config.toml
num_hidden_layers = 9
hidden_size = 256
moe_layers = [1, 3, 5, 7]
balance_bias = true
lr_router = 0.0014
vocab_size = 8192
norm = "rmsnorm"
rope_fraction = 1.0
parallel_block = false
lr_mult_qkv = 0.5
beta2 = 0.98
decay_shape = "linear"
final_lr_fraction = 0.0
Below are experts of layer 5 (counted from 0) of a mixture-of-experts language model. Rows are named router (the router's row for the expert), gate (a neuron's input weights, with its number), up (a neuron's input weights, with its number) and show model dimensions 0-255. Each number is 128 + 24 x the weight over its row's rms, rounded and kept within 0 to 255. Numbers have three digits each.
Before each expert's rows: a language model's description of what the expert responds to. This comes from a sample of Wikipedia text that the model never trained on.

# expert 58
Linking verbs and following articles or as in definitional sentences, such as was, is, were, been, became, known as, a.
router:087116081142099120117107118149126153124111139135108101120137128155140148147192096126055138126164117135124122181085121130119083088151105086140119138128112129150132131066114122153128131151083112145143126133151125135091096124132161123134134161112122148097122109080138152116114132108136101125147148112150133116145124155153142150096106113101106090083155134119112171097148117139126132144131148138123113162150175147102105127088166123130063103121158088146089096120142144161112130124184090129112144104130098088105168110133122143133138130147137123127134128072124150147121095128110108116145117108125096112127151111126103089128135132092144150094122132118148137138120123140123108142151141142111096043154141153156126162149125068120156105110128129163134104147113135057166142098122119
gate0:147122123108125092149114100171117115136142110102121130125133118136122069069120118127100131127119159144153141130132163116130111114144105116119116108144111196138121129136127129125097135131190124146104113122103147155107145129115146093131123148173141108122134120104159127140097129106169120095145092153159104131093115085137090092076124161090123127121102115189142120126151107148121125117175128135128142109140165151103134155068114140103103126114114160085161142145094147119121142144128178132099156156113138157121133118146127138124091137135124166138117133123119132177115106118123178105103090076108145096156079205139154149141130156118146147084159130107131122154125112114161141188113103113132142162127098137117156162138144138130136114090116153163152108125175129106140104177121092
up0:155156126108108126148158111105145128120138132103135146142136155128135092102107137137101133169058115075090120184127135113170138162154145143101159123145129087120092140095117094076191144103164139120102126108121130134153160162112177121105099165081101140120146165147141166126110165131110129148145163098122102121156117146086150172117133110124136155126163165170118126151130100107156148176099107125108165130138167133097134130117101142110128141134147144142177115128113128130136110148145146138127116110112100144110141123145114107126126101129104080212170122118120134159112106090109095102160098073141107138145134104097105122109139111122162119102144135128145148116113110120118150142135115110103152133085125145152167134069133130129113127120148111116117163117162129128110110141164166
gate1:128118083101113096139148138161140120156140105151134105124116126089121152150136127150160166128130134150119111096100133167141150120114122124112152154116140099104147111146146099089113097129132132111110129099155122100097141143115094111164132143100107136071128119085120143116117100100094121107054083096152091118109132142092135135116105141111093141069123118114137135132130138153143148133156066140144113148122159107101179132120132101156102155143165114122134089114108112128141165167139125116172140127109109105107120122108187137095153085130111167127082131169103109137129110154143128094142094122114123169167097095166119152103077139114138148121103154113124186106095123113094149104180092171110120149105120143160141132138144126118202116118112140121134129098139122114099131141118116
up1:126095093109141142138101127152162109123121175150113085133113122152132117074092119093117121079154093141091161127089112118111114117128097094131122172142084138138155128110114131126133129180155123124122122112177148152089141102120058160092150132147132148134179152129100125087109147144152201161133114133084130115102183155085142115124153105114135126117143114126139137123153108118106142152145122116132123146131084165177165111155124118126114137153124103089099151099135132134144109141143132112118152121145131105122102141167141103101144123158167126108108120128154085129159109166147123142135181105152173112143111113159135119118157111121133134138090157088157086153089124123127063082157122155130125134159145122177156121130128114150143124113124125159105163111134148157145113126120124
gate2:153114102091138077123145136093145133124131109171117141146136085136141077104082076139161114070100107119140143164127120125123112124141130119152068088110108140134123093089146154119095148138089150157122159097173143128105107158141115155171136152135128137139112107142176110096107097151100149147124093139149110136116168091174132149087120117101079119136152141122178116121166109166119130156159149133136152181125097118125151139117119145140119149117136099170143142145107141137139149131144138201121159118078132149109115154109105115123112088132133126123135120155129114149118097148148080091150120106115154130121127096176172126124146115108137139178072131138113121147124106127148115089121137136107108112141136128122155092095109142118122124121110157112138122153164089113140169131153159
up2:166076155106073176101167139105144099059101113147156081100103118115179103151153128142128139113094121119103144108106145128175139148117081116128166189151093109108128130131112079175146131109138112135125140131116154130163124122153142118145108106105083145128152153137054127132151132121155120171143153139141127143132097132137114135144132095122120063131114138177145129149111093134089140157084104098093162121110131129139145143142130113131125103151147129080103095091114126116138136107128121084131105112164176098152136133129143128120133128196127126120147130136115133131153120107135115124150129110140110119102125158145106131129131106082143095149139122158116116111147121133143169162152133086132130144095096108098152108162184116112150108125144092101084134110128145130121141146104110
gate3:163119120125112132152141126152117138140148131152134073123154127125171156170150147116115113104140137173109111104147115113130122135169086117174120122116150125120135143125125141175164150096123169102088124100142170103121125126117166146133117156149153088081113130137120128150073105121101136140132125135117087118127145119094138117074135101138116152073112166116126183093132118142117121115107111132126129158109178129132138141138130134098112143150175075145104143110104142128137105112092087153175176139136114175121126152124112152155119117096122123093132144116112104112139112141180127123137148083117085134101134147117083107147146169126118154108155113107131113148128121168082154109159112131085082130149128173107118082132182124098187098125148147149122133156107126116150088121119091
up3:118133139142098168143087166121176083108144114182118120117128133136121154121139120143103118097129136131111122140149051131113126122144145108131131115104128115146111147109152130152152143131130099144130104115157144106125061151129134130166130187153186133099165120095130138171117141089121113154108112167144124144146131109094109157088138136093150096108129125120116178071119151103114123139127193160173142143160132090145101141113173129112130115128125116152117106067094143123143129147125108095176160084150111077149118108115132143123122100133127146181102104116142116157122105137144074120139159146130131100129130154130120082089154113127130118125163084123140119132127134135134137110114126165116111089126139112115099172139104142135120129153103135171117135163116163090182136129141106
gate4:141117124163140128133120152084156115123141133142143161127108154097106124098147120131156146091134122139106149139123122106120165135149109135145134155118133142115122120126089156131116101165142147158152151107103152149126111105106106123136156115127158169123141108071132087127154125109132122115135121129111140125100102141090148139141116116149122103124146098149113129133132104175131140124086123138110102139140156107115122148102089146153098101163163095102158124112113164102085145121136134117099118114137106096131139103158128127076147151110152096142086120152128128126154129100126110162125132141151161156153088130159088116070091080092126080152069104103101133096105205122158198142068119139157117170119129132125149088103189111101138137109168167120103152109109103166140109145096139
up4:167120143105152110099099128153106105111126144165107183140107135108128119137148149125130114141136130132169105152143130123093099107139121155096094082126113162150140160123141110144112166090124088173166131148129097105101126090141119157108088120183132101106153126183143147167104154141088148118114141124121162096129131124175133149188133160103156151137123179081158090122144157087128103117168150114137097145133146146173063090139132151116144166111117151132114147169151122169096148126156162155097143125147096145166122147113133127165152101112121133134095137101154129149117114154137137152097130123106155114117121151129121115144128174128144143121161169152125132120137129122151118163077127173107146106133105106136167127136114109135150164164085112133100115122155140137161127098135134
gate5:137132085103163159100082164112129137116143131144114143110113104111140100111105118145110117114134128117125112131137111091112121119105154159177155137133087112124090110131138167088071135113113137142127099147144097208109130124132133149127137146116142105111103130117156136065167163130155110116124138124170152100147117131122092135102130143122170130131194107157139107134142145154123114135100119086140121113142147079106149166126115139131118103116192102083101115111154125138098147108099112116144191122127112139149149130129130170112141099128122146138122071125126189181137141114115128110091104137168126121137142144116154143097102126132088167123151143119153115151135133152129081115144148126155084172123108142117141104129122133121083177138173140142154189121111104100127141104146152
up5:121124129135131132093146133098132102140052106077099117146125107153079140135110114160093134132141133105115139165154147051115096126128147128162089093130199107137093148123108111114103154145102134127126124116157088133128074124105133135133128169125143133108133121103167152128114167127139096166141129107138101126167119125084136164099122132131171154082116104079129132152113113112110125146097121083092162094139106100123119112096108136110095111144130146129126154144106148110162151150169153137138149128101128121090105131141135103106121142109119142118124121114128140128067159144142109129174088141103127136136117142067098163145165135156158131123107087112161125127128115168122158137119135188098121125139123120177096107148150114176153128092130107127118144174138135130111129098132148
gate6:068168091104112144120131069149115146105096123128126111143107121136158140136132158113077151119127120149123140181109119088146088109145147129109144129093115146107154138110125092151144105165121125109110096120125133079140149104096132088196136079129112105125079106107145137156141134134113126146119135111124116096149128124125112093117120091114060116113105116132125129123092152102171129114112117104083166140098108150135102157152126116069108116120096101161162150164107088100117135093121129111135157126131136154117160184086135109083122141118133103081149142131112119074117104062099117135142092120114089119126148132152141162134146150135144148118091152111088128123165135117147144130136134149129116135102089145153149116102136146095131094104153122087142140142103149138128100119113108
up6:132128148143126111145114126127123109133173077095090102143153142113135139104149110102163094144112102140119215107110117097113129125111158109118096106128142143137143099062115096109079122131109165101166121108121143160138128182132130130090130109137094158134145133125167125104139144156155110126141098133105115151087131141160115163104140129124103153157147116115126111143123135134133156133156143129164132081113124117116120143128148147175144141114164176113166138112137138133132118120156124136089142142117125127126101094119100115150120099137145210098117116114128101131109116171150098107113136112150111054141095143121139116107144118105100091142100122193162159099147140132104116115117111096138108108124124090112091154132091077066159159147159131127099148127128140148084123106126125
gate7:132127157118116158130092141151136119090174122118127105131125132153137126173153134140161138127123129108174162111136168121158103090121132164113159120093122159138146139140122118165125118118160131090112127142122145141125153144113121096158152129119162112100134120086109128104117099143164084134151113146090158112071142117108143114125122100134175113122130103138129102110141114136113184087134149141102092110110145093099088150094135127110099110163093146121123107144145073153101131076145117143119087110113159130152167109114095154156119132151141107123132093142120098156167107130110194127123103134094126100144094161139092144158142114119164157117146144112129169106151154175088152146112162085100162093160154183126133133112162087111149105150120128165105116128086143115165123132101123
up7:099093105119116130181152085148106139137111095074121120133107152129144148068086114151130138110078135132087153101092145117121134136146117139112128078135139137148120114137126164106152131138185121141149110096103142114141118194132117080078101115148101139102145132133117114131138082113109178136127108140049102117159150109138120124098128095106113131117127166122148141124147109134183133127163119133128165124122150140125115145127123151129134121109105156128124114137098139098100078148160171119118139137116119099096136157112127137097152111148127101148120145147132102109154151115119139118100105145098130141135111135119158160107145130111094098183069126167071051160112125097157147120144094103137141150137137137121128131182108120071107149140151121127129127109163138130106141117120129

# expert 48
Auxiliaries and main verbs right after the subject in biographical narrative, such as was, is, had, became, plus also and first.
router:081106102159135113124092080157111106116131126129125106134120121127127140125183091124061165132152119121116113189077114125136106110168106061116121115135109125109150139083110110154126143144100107146138116123141136127095124153117165118134124140113122185124138106102122153120128113118121100140147125126146128098155141149121138138099092142111126086121152157126115176141140136129111150157110135114115148146161152157129119133100175111097058095135121086149090124123159134166097128114179122127121152130129089071101168119123109154157090117156126117118141123091123102144133104103123085105157122115110092114118138130156110104128145120082126149100108112133141131136122123129130110151161135126102086060141124125154114125155099083116161105140161124169139102136104112060151160101110112
gate0:090156115159117152082136115147104144162054102164097129172148099120127176116141112150090088137088145127151098124118134145131111113153118111126157156095127107073155156142104140177118131103120120159130097126119154102167105171145132107145139152117111124139120117134175117152160142123110138132133118107161111101138153131119125136117122109166143138141124168160144129149101134152127117112090138121113150155116146125124114126145129126130146129143090152143138144080138108121149162114137123113122169157074081152130140149158144146171116095146131101146098154142116106098119102126131109121104124134154104127134173111124092130095132119141162124085128108116086126143138118112048116204125179143133094113098158135147124163162131108135135107151208133123098144123130095082113124118118118
up0:108153128116136148125132099125099113135122108102135095148150122122119145127152155094105099157104122117130077131134105140152111118121130090123131133157123090074104126127172133134139100121127125117142119123149133095107113133131122119149125109110083100124129140124183155161160107138127130170172148172124111127093161067152117117146116129082135088115087134180143158157102096107105120097128152121120146118102103136132096147125148119129144098115121183180134094104123151125142118160170143146059130141100111119162121167153112124118148117148109110141141144104093133107092097063092106109117104106149135084138119101152117131111121167159111164107109103141099123185126095111125107134126086165088083135129152106101107155117122100105125079143150115153164140162136179140106101127117116
gate1:147173167149119124119162129173119160126118120118128139099141089128136121107085133145130131109132198119127157090102153159095132077083160125125154140118133146152108146099092141127110123140142149129120117136139082149140117149146156115123097101127095156156094144150152119123122102108101165158119193140094117151091150072143106129182115142108120129128175179163129091137118139119152130090162138124124146131150092164103131134136137175093116137108136166117153138107099124131121140175088107114103078108132116121133093142147175144103136126108125083123134164108130142093113110141108098179144144093152112125170126142107102155088087124126207126125109160121149179127152132136137130130114114147128141134146115149117173125123120104116151118081096145137117144131144137143131124121122096
up1:176109162144121084139132088107116152128147156103152148151165138135112122157074151156146147126133154117130146109114149081137116101112153109097130116106154130129156149150096149104154134159160110112142144116122137102111124133104163108099094115140129144146121106137098112179123115074130158162148101134136112118145155102147106123103125130139096172081112117132086119176139149079158130127148128105147109071145139153143110114138102115098113147169095119144077080150123105125150114170121125115121107139152125091139150183079128135106138111143133080132137116107105154100098115162095164131157099108141163164101161138143061130143137121104111104162126157117096145135185104100123080096139141126121178114160113114112125100115084117127162120120113118113096108115144135139140123138130113
gate2:129158081118126140187092136104111139132110149098143149140184140149141136119117113109143137094121157169125101129130148109160122137143104118136141160091134121092107156142165142134105115109090126157146123140088123096128121061131136108162134075164119103125150125100098106134140129131099146116161199080096074175169113151132104091089098136123145108126102155095148153122122130155135136117151136157077127182130116136139115090163114108124118111122153178102132145160104152131127123130173124111123120121080106145093135148116130115135106142051147130141126066118102118125107094188164126124099159084143117104145121098125160149127131127114128160125123118126143116116089127145175108122171119130114125141099132141151120094118140112104102139133113114122107146147134144111138148152145114
up2:180124139179141159123118105157118146149124143097078076129131100142167131137125112130141136132168116133124134126069148130172112132150112172098115192134132102112110169126107107084161093088086128123144129106140083136092129107111137150141116090127109125134155117117144137145159110155126123109166156099069122148132130133142160140134114110121127149106092112124141123125149086104104126156159167121169119132112135125127125113104096132163132094107140146115142106152165155103145097122141105115125129143118154126122149112173154067137125131125119086139172094126139142087150087104115175133088161107110175130188113135099123126140152159058150148120115117115129138130143130152130121148161122156104156143138183157124158144126103131104152137143131110117115109108122169134130116187141132
gate3:084170089109097139128107127100126148127117154163104144086142110170078126122123165110110120114145149094079124120097136145146124122121144074136106135127112162177129135135128160107121171136159096148104149102115124153122135110125157103116132081154119076137114140144137143115139142096141142140141100158130110174148134132108139112135124126157125106094091142140078141148113159089123138125151143136122112147132076134126121128137152137077132117121163155098155145082125122113163122108074149131141108115113117147147108172077130111138181069131138122105159135126100119091121157117130114138112155117189109151092159115114148131106089133130148130159135153126140151125141125103105125143184126154102114127120124132134164124147086075074086103122142139138119135129117148089196106165131111
up3:117125139116117183133142068123136138126125136139144111147132135102137140122142137112104155155115104129139105131077140134146134145126137137129107209131181100133153157141107129160135126100121131136135138154121167126135107142145135129139121161100128135096156147123138115129079128194099128123138088142133085074102124122137141116169149119135153155127162121068086095152084180113118123139088151095171181124156087164151110150150141141110148133100145116157101080135172149170142126138136118154139081089108119123139147122169143135121092161116119133120110128103091136131122101106121109115150141152110118151119117093123086118084103158124102152152087121114144075144105085094173110125127166162150122125128135123142151091103082155122083131150157158141126110131127123121126107112140128
gate4:128143112125107153162131109139097110160094157118112081093098093153122127123103141096070130167152151099135157168103122161134115112156164141151127112153083137100144126104110158120140072135125153142116113117099130118110085150147100132100118102098170156154107088107112098099149105111108134143126111124117103146101165145094110136110119115158130140108125142164138094137149123128122138115093092150116090138107139091117171161107108106152084163106178110102137104125106133146140145081121123130138135136089170149115097154118167094165105168126119132128102150150123157213120152143127131145108164095132121173144100080144076152169123120071107129136125122142134140169110154133130146116141127155121159148124113173126133141136109124108114165122154132093110136100163117139109146130137132
up4:122124150175110138125118128127141145109133141168145175118114154106082189108098117116121192153089165108093164096137150104116131116120130135113166122110147115147142166151133139146144140132110132129156108164092084103122132137145113109126138108067090107151141144156121135066160118121120086111149141138145171135125113162139156123161134135121122116159161133115098124131150161148175107138163147115151112137172154107123096115129145163156150159172107129123108109116155101153109095160100090117075077108147112145140123152158161110114113115150130131145150093117172120121125105103110121128127143139084129137164127129175138122112103124123162089140120116109137129122131159122107125124138139122173146135119156149136146102147125118094100128092097159160112147138155091111164210090141137
gate5:115098166138129130067135145129106133179103173115112146122149096153202118156132109131110162145126112113094120151150103133109134118112136108156170136074110118135102118143151163139101123104076103141107125160139131139101134110171107120125114120150150157071110148111120104102138145122133136126159140101139138133101183134128138179142129096140104076133152183102109140147131151141092107144117120154156113110143087124125109119118064134095119114092134125149105135087144183115118112120126129142105130080176121140170149111112144152123105121148121116109103098122150124115160126145141143099103142161137163131135198138089091121125112121137125119118147193147123117157164117150155127119151128087119136102124155158137154150143097152184142104128119125116133130129098111090137150134153094
up5:143176136139156148126131130113090103117154153140173115118125144172141119119128142143122107145111129127125114177041166137125131122129142100137111091115139079143088151142121091124147127123117096147130117121125166162122108155147104148157145135110130175147092112110135167156154092106168126176148161125126130111177141113137143127140124076134131112148134104171134150147107103191137147149135135097126106150159155144126140127108120150131137103109118155112108118126146126128125116095126129127100155130125129074110088125093109137145172156118144150187115123123150110175167138195111140118111150136100136150145134104115126144087112147128157132119116075120108102168162134136120088122131151168146184126155152160103107135074120119138125161133112089170174131140140146144110109171138129
gate6:129099124156154146167096155105104143127135152146133133114120125093150157119123111117100153118140104114108157151123135077100116145137138122113125114126101117103125115147089123096158175144120166151125076120147137114094128166103087145121127109121117121094163120100141100132132096128104133130156134094092153105147135129185129131136146144111102141097154143099115106204124138091150134183101132110149170164121118117129114085138119107109131136127158141098136076153115117110152134126160132122143135133105123090158109148122106155063139130118118103127120122103093150112112100119142144133102132087142132116178134094160129144113140142136135211139102148137110159167079144095103100130143101129105084125078126095123120123161075122092147136129154135161125116120183163095181123143136124
up6:147097124135123116165094128143104192175141113096106113117149127114180143141105147141150136163106165108117115121137136181115103119119115175141128152122159111123124125098122136119172106110110123141166117114099126099141125169156110114116122119109102134116116119173084153090127107170103144138149158118133131141160113159129135145137130112127095092166135149164179140137163105179163106133158108096162096104116183137142147139139106134125138154116148143128104128135137093103136105143100120132101150154129122132148110100165120080141137153114124109126148109134146185136134113111103161125092175101124094116135167104106160108111105131068124140100131131164157145127145116124126110110161150079127147068133171143146078103163113159122099106121097130129100120131180125088085118129154117
gate7:131148110103099180126145148088096129114091133152111133095122159164173099142104134073120066158105145132158151131158109128153136167106124123157168175145126118137115096124108107108125114106115129138098113144081166118147144121109129136128134156109121153155139102123096115137141111095085147113150145102141098142111126147114099134170125103146107096119124098129112141114137125095165114138123114153129133112142158099135123151135136074122132125108126109147102188142123139150113113119094135164154140125177127122110141194121104118122111144144135172129154136075079123124132143086170143088167099125179150144133102113095147143169123083139078106135161151144129099102128146117198139100160088148133116142145116141112120105130146124185133135145116118105126134121120124159105091114155092
up7:186153106169147102123143122153100126068156128110137144128133120157134158119138165087177157152132090121105119101120138122124142128150139113170175119113129097098125160146151164127145118169087139094145151124127137186153098143151103172148186100098153147146109100124134115104122108124112140100121159100114141157132107121174116108121145114195121130101150123151128162134119139095173125146116125149072134154121124125125150112118123109142125109161146127137109122123126079128141106125176110116168140140175159112119149099117133174155117137101152110123154073123150185145145150136117106160132127113150143155126120122089098121157098156087139164124123160142159085100121123142098145181118120117136111163108128146119123141094118128151144159103138086114167152125136101144142112136126173

# expert 29
Place and nationality names and their final pieces, such as -shire, -burg, -ian, London, Wales, Railway, often after of or New.
router:100090104146079077138083104147087129113133104157122130149139102131119136127184136141102157122148138120103127139095111121132076113168116104138071134089104105101153093086110130174135126147102095150152108112158097142164105131083156110138177130109151145087120092095111155152129141119179118095121134125133105119168125128155167102109075135136134119116142105168149198128140139127136143119130168170092128151145174158101089128098150118120063101160091122149124127155143159101140134144125086135130135129139133108092156114148109150137089127140166139098136134138147106126127089108130106128156122114156122143148131138129095122119137085110116149108123115164147147142146142132102111124146120146115127126118160149171137132143097096119157155102118121175110105128134120112144136131072106
gate1:169097144119099119128105122122101137106135186131163102114137104116108116169166148139134154160124161163116132149119089117172147125103137120106184150123118140105155148136135136126108150107112140117138123154137117192135117139100114123150163121098125119120122141107090151099143176149158164133132116145125108123117079150163144127143099150139087122142163119116106148094150130106119128158126187092107121148150166147112093102121118093136104150174143141091155179125112117145131121151127173144157148125151130156091118116118112112115118105096114090084162108143120116146168125136141076116128108154148140055160185150158183131122128128136132175148094125153116127120132136122097169121166108131153122105106139107163141096122139126165118171126148095099129164145112102122163141099110126
up1:117123133158155097116114078121176146102117119103136112095154123126129137139116135179157121152147084096117148117145125145178143125142108119140129134090127110122130077143105116133148132100111152114103093125140172109119114123133089160120145139145122114115128145123120097126155170103158145106111121145139163126127068125121108084137113089158091122103132101116116087103133130100108126109115134095157134084156114113087108166096165152095129106107103102130111177093128138115096130148140123137099107096120105100117153118112108164147126095116123134108116141066114114144112163125161117172153144145141132167143190138125114124121124088130167115080143125112131196126126147162133154129133109127136121126118164119193112128149105093082110136145121180147126062113132091147132129132072123
gate2:165114102127127119126142135148124132151151124167130138149143154133139120143094129139128145116147144122100108148130145103111088136169163137148118121154172137090150081133145104124146130133136113149133113137123108105135115131118121141187106134123136163107153089156137155094104092077123085087110132162124143122170127142114155127113124147120123116092129115125169130141093138128151100112084118186104129124140139132102130138093113134101096131105145149071163148120151109157123137141140114139130148169169160133090143139123145151150075129153121156167157112174144152145076119147143112115097076161128145171134070126119098144102070116071108118100127105163114178110129147101089126106058127101122123140101122135113169095154154116113123147129094130110128153123151134143178130083137138
up2:104108165136121109097154090125122104135155190150140135126089099115125114157132185135130058144121127159142133132129137131137112100129087119111165119064140092148156133154116115124143106075114140105114153135123167144126142135157159143122137162155133079119142141109153133146155134141099103141119164126137112120116153130156086137146140122137147148125137139082149135138140146072085125144162129133119134108115104134128156118169092127106138101120129112128151133098131122174123145130110136152146145116144117102136170140123190124101127146117126161111115118149166152133077123120153124112163085107127121157102147134102126125125163154175171129121179154104160183145168082117166152159112144121126158146159128118144094182121104114142126131088117098145127110190129138109085144092122097
gate3:122144136149120167146091101123141134091138109117132165153130126126122112107109147087104165136098120119117148136096128141137149110085100178131133129161114119158131150117104127130141187145120111117128077135099083110152135157120123114174150127140138090171131128091153149096092102140108117139121103139103158148148110121102093131116134145082127146144146107122132108155152127133149140109110153068121158141128145127083085101102151135154143138138135099145135079138093137096102136173179139142136093152154117084190151141152117119128168126129127088125144127127113136145103104083080144099145149134164147112136187126172115149108158120138093102116109141054149148162126128120135130139136099121167093142128116104128099117127139110126153114126096181154130097112139085191135120127146124
up3:141184089175136116118143145152129102139142136152118094113170092154157125141132111169132099114138172142116129162151173114133137126099134134152100133123163098134111133130151115176104128104141115094114160129138166160149127105102138137087111104100107149144151109124124118144144158139087130114160169138117139171131138133126104176129147113088157138136129132155168094118110094102112109095154133191144127078146088182116121125108125144121120136131087123143146152125141105118139135160141137132172095105146116182159102171163117107153153175108103097144154134126105126083107091093142133104139103129160121162137114141080123125172135147164105112096111096121175122074111081140138084160081112138142120140116115124125126097115106124144111117110127141140138134166162140144119160113135099
gate4:129136144123161112113101111131122143103120128157145116137107088194127131146146124138130114160085137146160120151149126068110091116123103100085119145103111129083136096124111121124140118125140162113134115124115150131121137090133132086128122121155133144138135116153177169125154125130119091114131157114107153118111116136112103206131129121164080167118134099137127125102132162122152147101118151100146161106149159139096140153108104116144115136149163120110143157146105104093148134137132133132117116142147095104119108092142118130150123101074124129163154075111129101128069135139104129155168138137145116154181104125225132134191168146146165151110128157187168132115089108140145112109132164092131101150167116094147155130092124118118131154113111131103109120099140097127116134108149118
up4:096157102095105094100099136136126162126135133160116117133150092129131111114162141125136097144107150139151157133111076119112150145099148143141165120107074090157102145148166129144115146144119170093133090155141138137111148126124167092139134133088183121089144131126155115080115121149144134118162141080148119129143166116118120107132110128143115145102110095127100121139121214150142123089115107126138105159105152168132150146151112105188119110155131103102121160128113147157144122115131128114121109114154096130109119106124144123150119162116129101144154146181112139140159138159134128152155075156165129110129151108188135143149113096111137126142056137120112082095152087124119087132133091146145167131119131139143133092100149093143137144135152094105110096081144113110176137151145138
gate5:164115106140103127074098113135140112119146109098114152096149102139117158136117110210157133127157114139145122131149186169137097141125171158117115143163149126122117160101146116159125117147136083163130109135121112106158140145096143114104192089143127151120100108140130156154119145151123113130093140122183079142118109104120112131117096176138137162118161127116146138086116145134118101086151141137085103094096140144132106200087137129111095142132101138130137149102135116153126108118163139131097101131123117134145072102122169138156074136107112129046120142127141135139119154105116145102093130146117093171102110141094130111115143126139119160109149117149174138124137091121126134132100150152124147119150145138152128108087116095143117137145103110125115126127087100134124144144077095
up5:109148137089114153109187186105106111133115140108125163134106120103145123140091137172123173141157135126141118136115084127102130103104133124137124086123116144096152123110132112130122112090140193130122132136127151143115137103115141130138104145114126120120136126128103149130108149113127109110143110136129134144119140125098092115121123095074165116134095092136109146056151146147113151064167115115126117103080145120107157193139144096166100151141122132134172109118123100113118101161108137114108135125131104140147155138134123119120113140130124100141125104105150142112124105091131094106161167114130171130142116121125155093137117166130142117083206115126135085132157085105174108142087109066112132116118085102136117133113107103136109170078126112147099100162128089174092161143110124
gate6:065138113084109142118166077117099142121113109156130127122124155138090086131090130125124117145134138146135151152123121129077116129119102104080121095119121099163124124101134134156165098159104149118131148086122131114129102157151150116188096115152174142158149146093148106109121089068123103156172165113123114118129126122125123130101121123112095129139122156095146111148110134147173121152125126103123168116122207088147118112150085130130168130104121125176141085143103114098108125148160114156089150136114144109124139167121095098125120129115150128141162174146156162189100123155119144127144122152117125133096153112152152127148144105106099112103102112116100139115082145115125149097120103127134155132142130133142137102125156114171109166110104113126110104097134119156200134113117101
up6:097148115156096156152142114116140139125119126121152124123102077108149119143134137164102119099162131182123134109088131136151156136119127110101131119105089123128124146130105139139107129123161143125130128106129154097109125145132121106114088110121112088129138125147097074149094140116111118168120148139135133102117129134095096160079120144101119113105117151141106108196101132123147124146143118129118143104128128164112106170120089116054090106139096101109112074122128151094104094162106165108073121187099107113124114128139155105124118100101125127122080129144129139093124075080148088119161169112092136133147152169139129129125115155130167120070111111129125123129099099115156132148126093128056129080163113090153149150161121152094126141126116132098142150089144129137153149150109129
gate7:094117130073089114201100098132100139114134124149142099105137143183091152119110131107096167127123100116107134138114106117140134144141104168103108132109135151154129083130142153118121147142130150131122119111115093111116147164074133109129148152085131142112159122098152141118115082135129140087114121095116107060171125121156177112111131094117101126130141091129138133141143176139149136183124128097073163160120139127111116149113124131144144141147114150149165124147096133109150116170145102094129123115180114133084120112153091100088110144129152166142130121172146176135123156158143127102118083119142148155124122111185126126144118124124113109112113135116110140121077130147127119137157082098138138149102128159135159106120127164166134170094111124138113126101140108166186148135104144
up7:112121146168141127119117169132174118148113135134138139120139133131108148141231147171130156077155112128139092091165138150134111134136163113121148151145106144125116176149137153076113133074151147134144105132106118139112155094136104149110133093143123120124160155132124109123107176130096150138131117138130115129115120150116141130159149125092125110134115165104117124083130101135090109100162098105193113154128133094157120108137137143123130155118125100113074154118130144161104109112086170126101129130118126167139145152111093152159146167105086147090127135137092132109157126087101128132164145126099144110151137144140142134107113127092145136167149110130106097130117094105126069112152139112089128127133098081115146126123138104110090113140152086112090171148118133129114102155196155
gate8:099117089132119121129097145140121116122163153165129133141153147088077102135155112112134173132111106118118142132136111121130119145148156166087180099141113128097135144124152150152143158137147170132171094159101086155136118136083172129117120105092151161131080125094103148155145121133131145125130118131104099092144155129155144105137108114157153133103112092122105106108140117133161157092123131109147106165088122165114093118121134130132104123118112131128098137125133127163140102107134103125107132125086106180118108143111135155168135145154078137135088160094115110129147119130134121150089139127149107168185118182121124157108103142111115153140115144116088156162172111168138128095172095127137123130139151158125060087118141090136108138151121111186124111063133129136155176122141143
up8:113098138126138117147138098138116149114122118115150158120154123146115151119181120154120129180100121156126158133134154107117146144160164120113071066095088151085143154115174114128100131140142127157101133146138136113124103110112069140125151080123133139115108105096110178128137141113130106116128102114106098082126091169132143145160163115086143135104119087131134139111088167093139125146105122146125153141117134126104118122137143130106111121152142149140167183098177108101092101168131113143125116109129085108112139127128069116160112133146124121085126132102117146106114077102116156105175141159138132111128118109099147114137069093103119081081136128145148094142120146096155094106092165144151135095124119109158114122143112146097123110120149159096119163120104137089168115103148143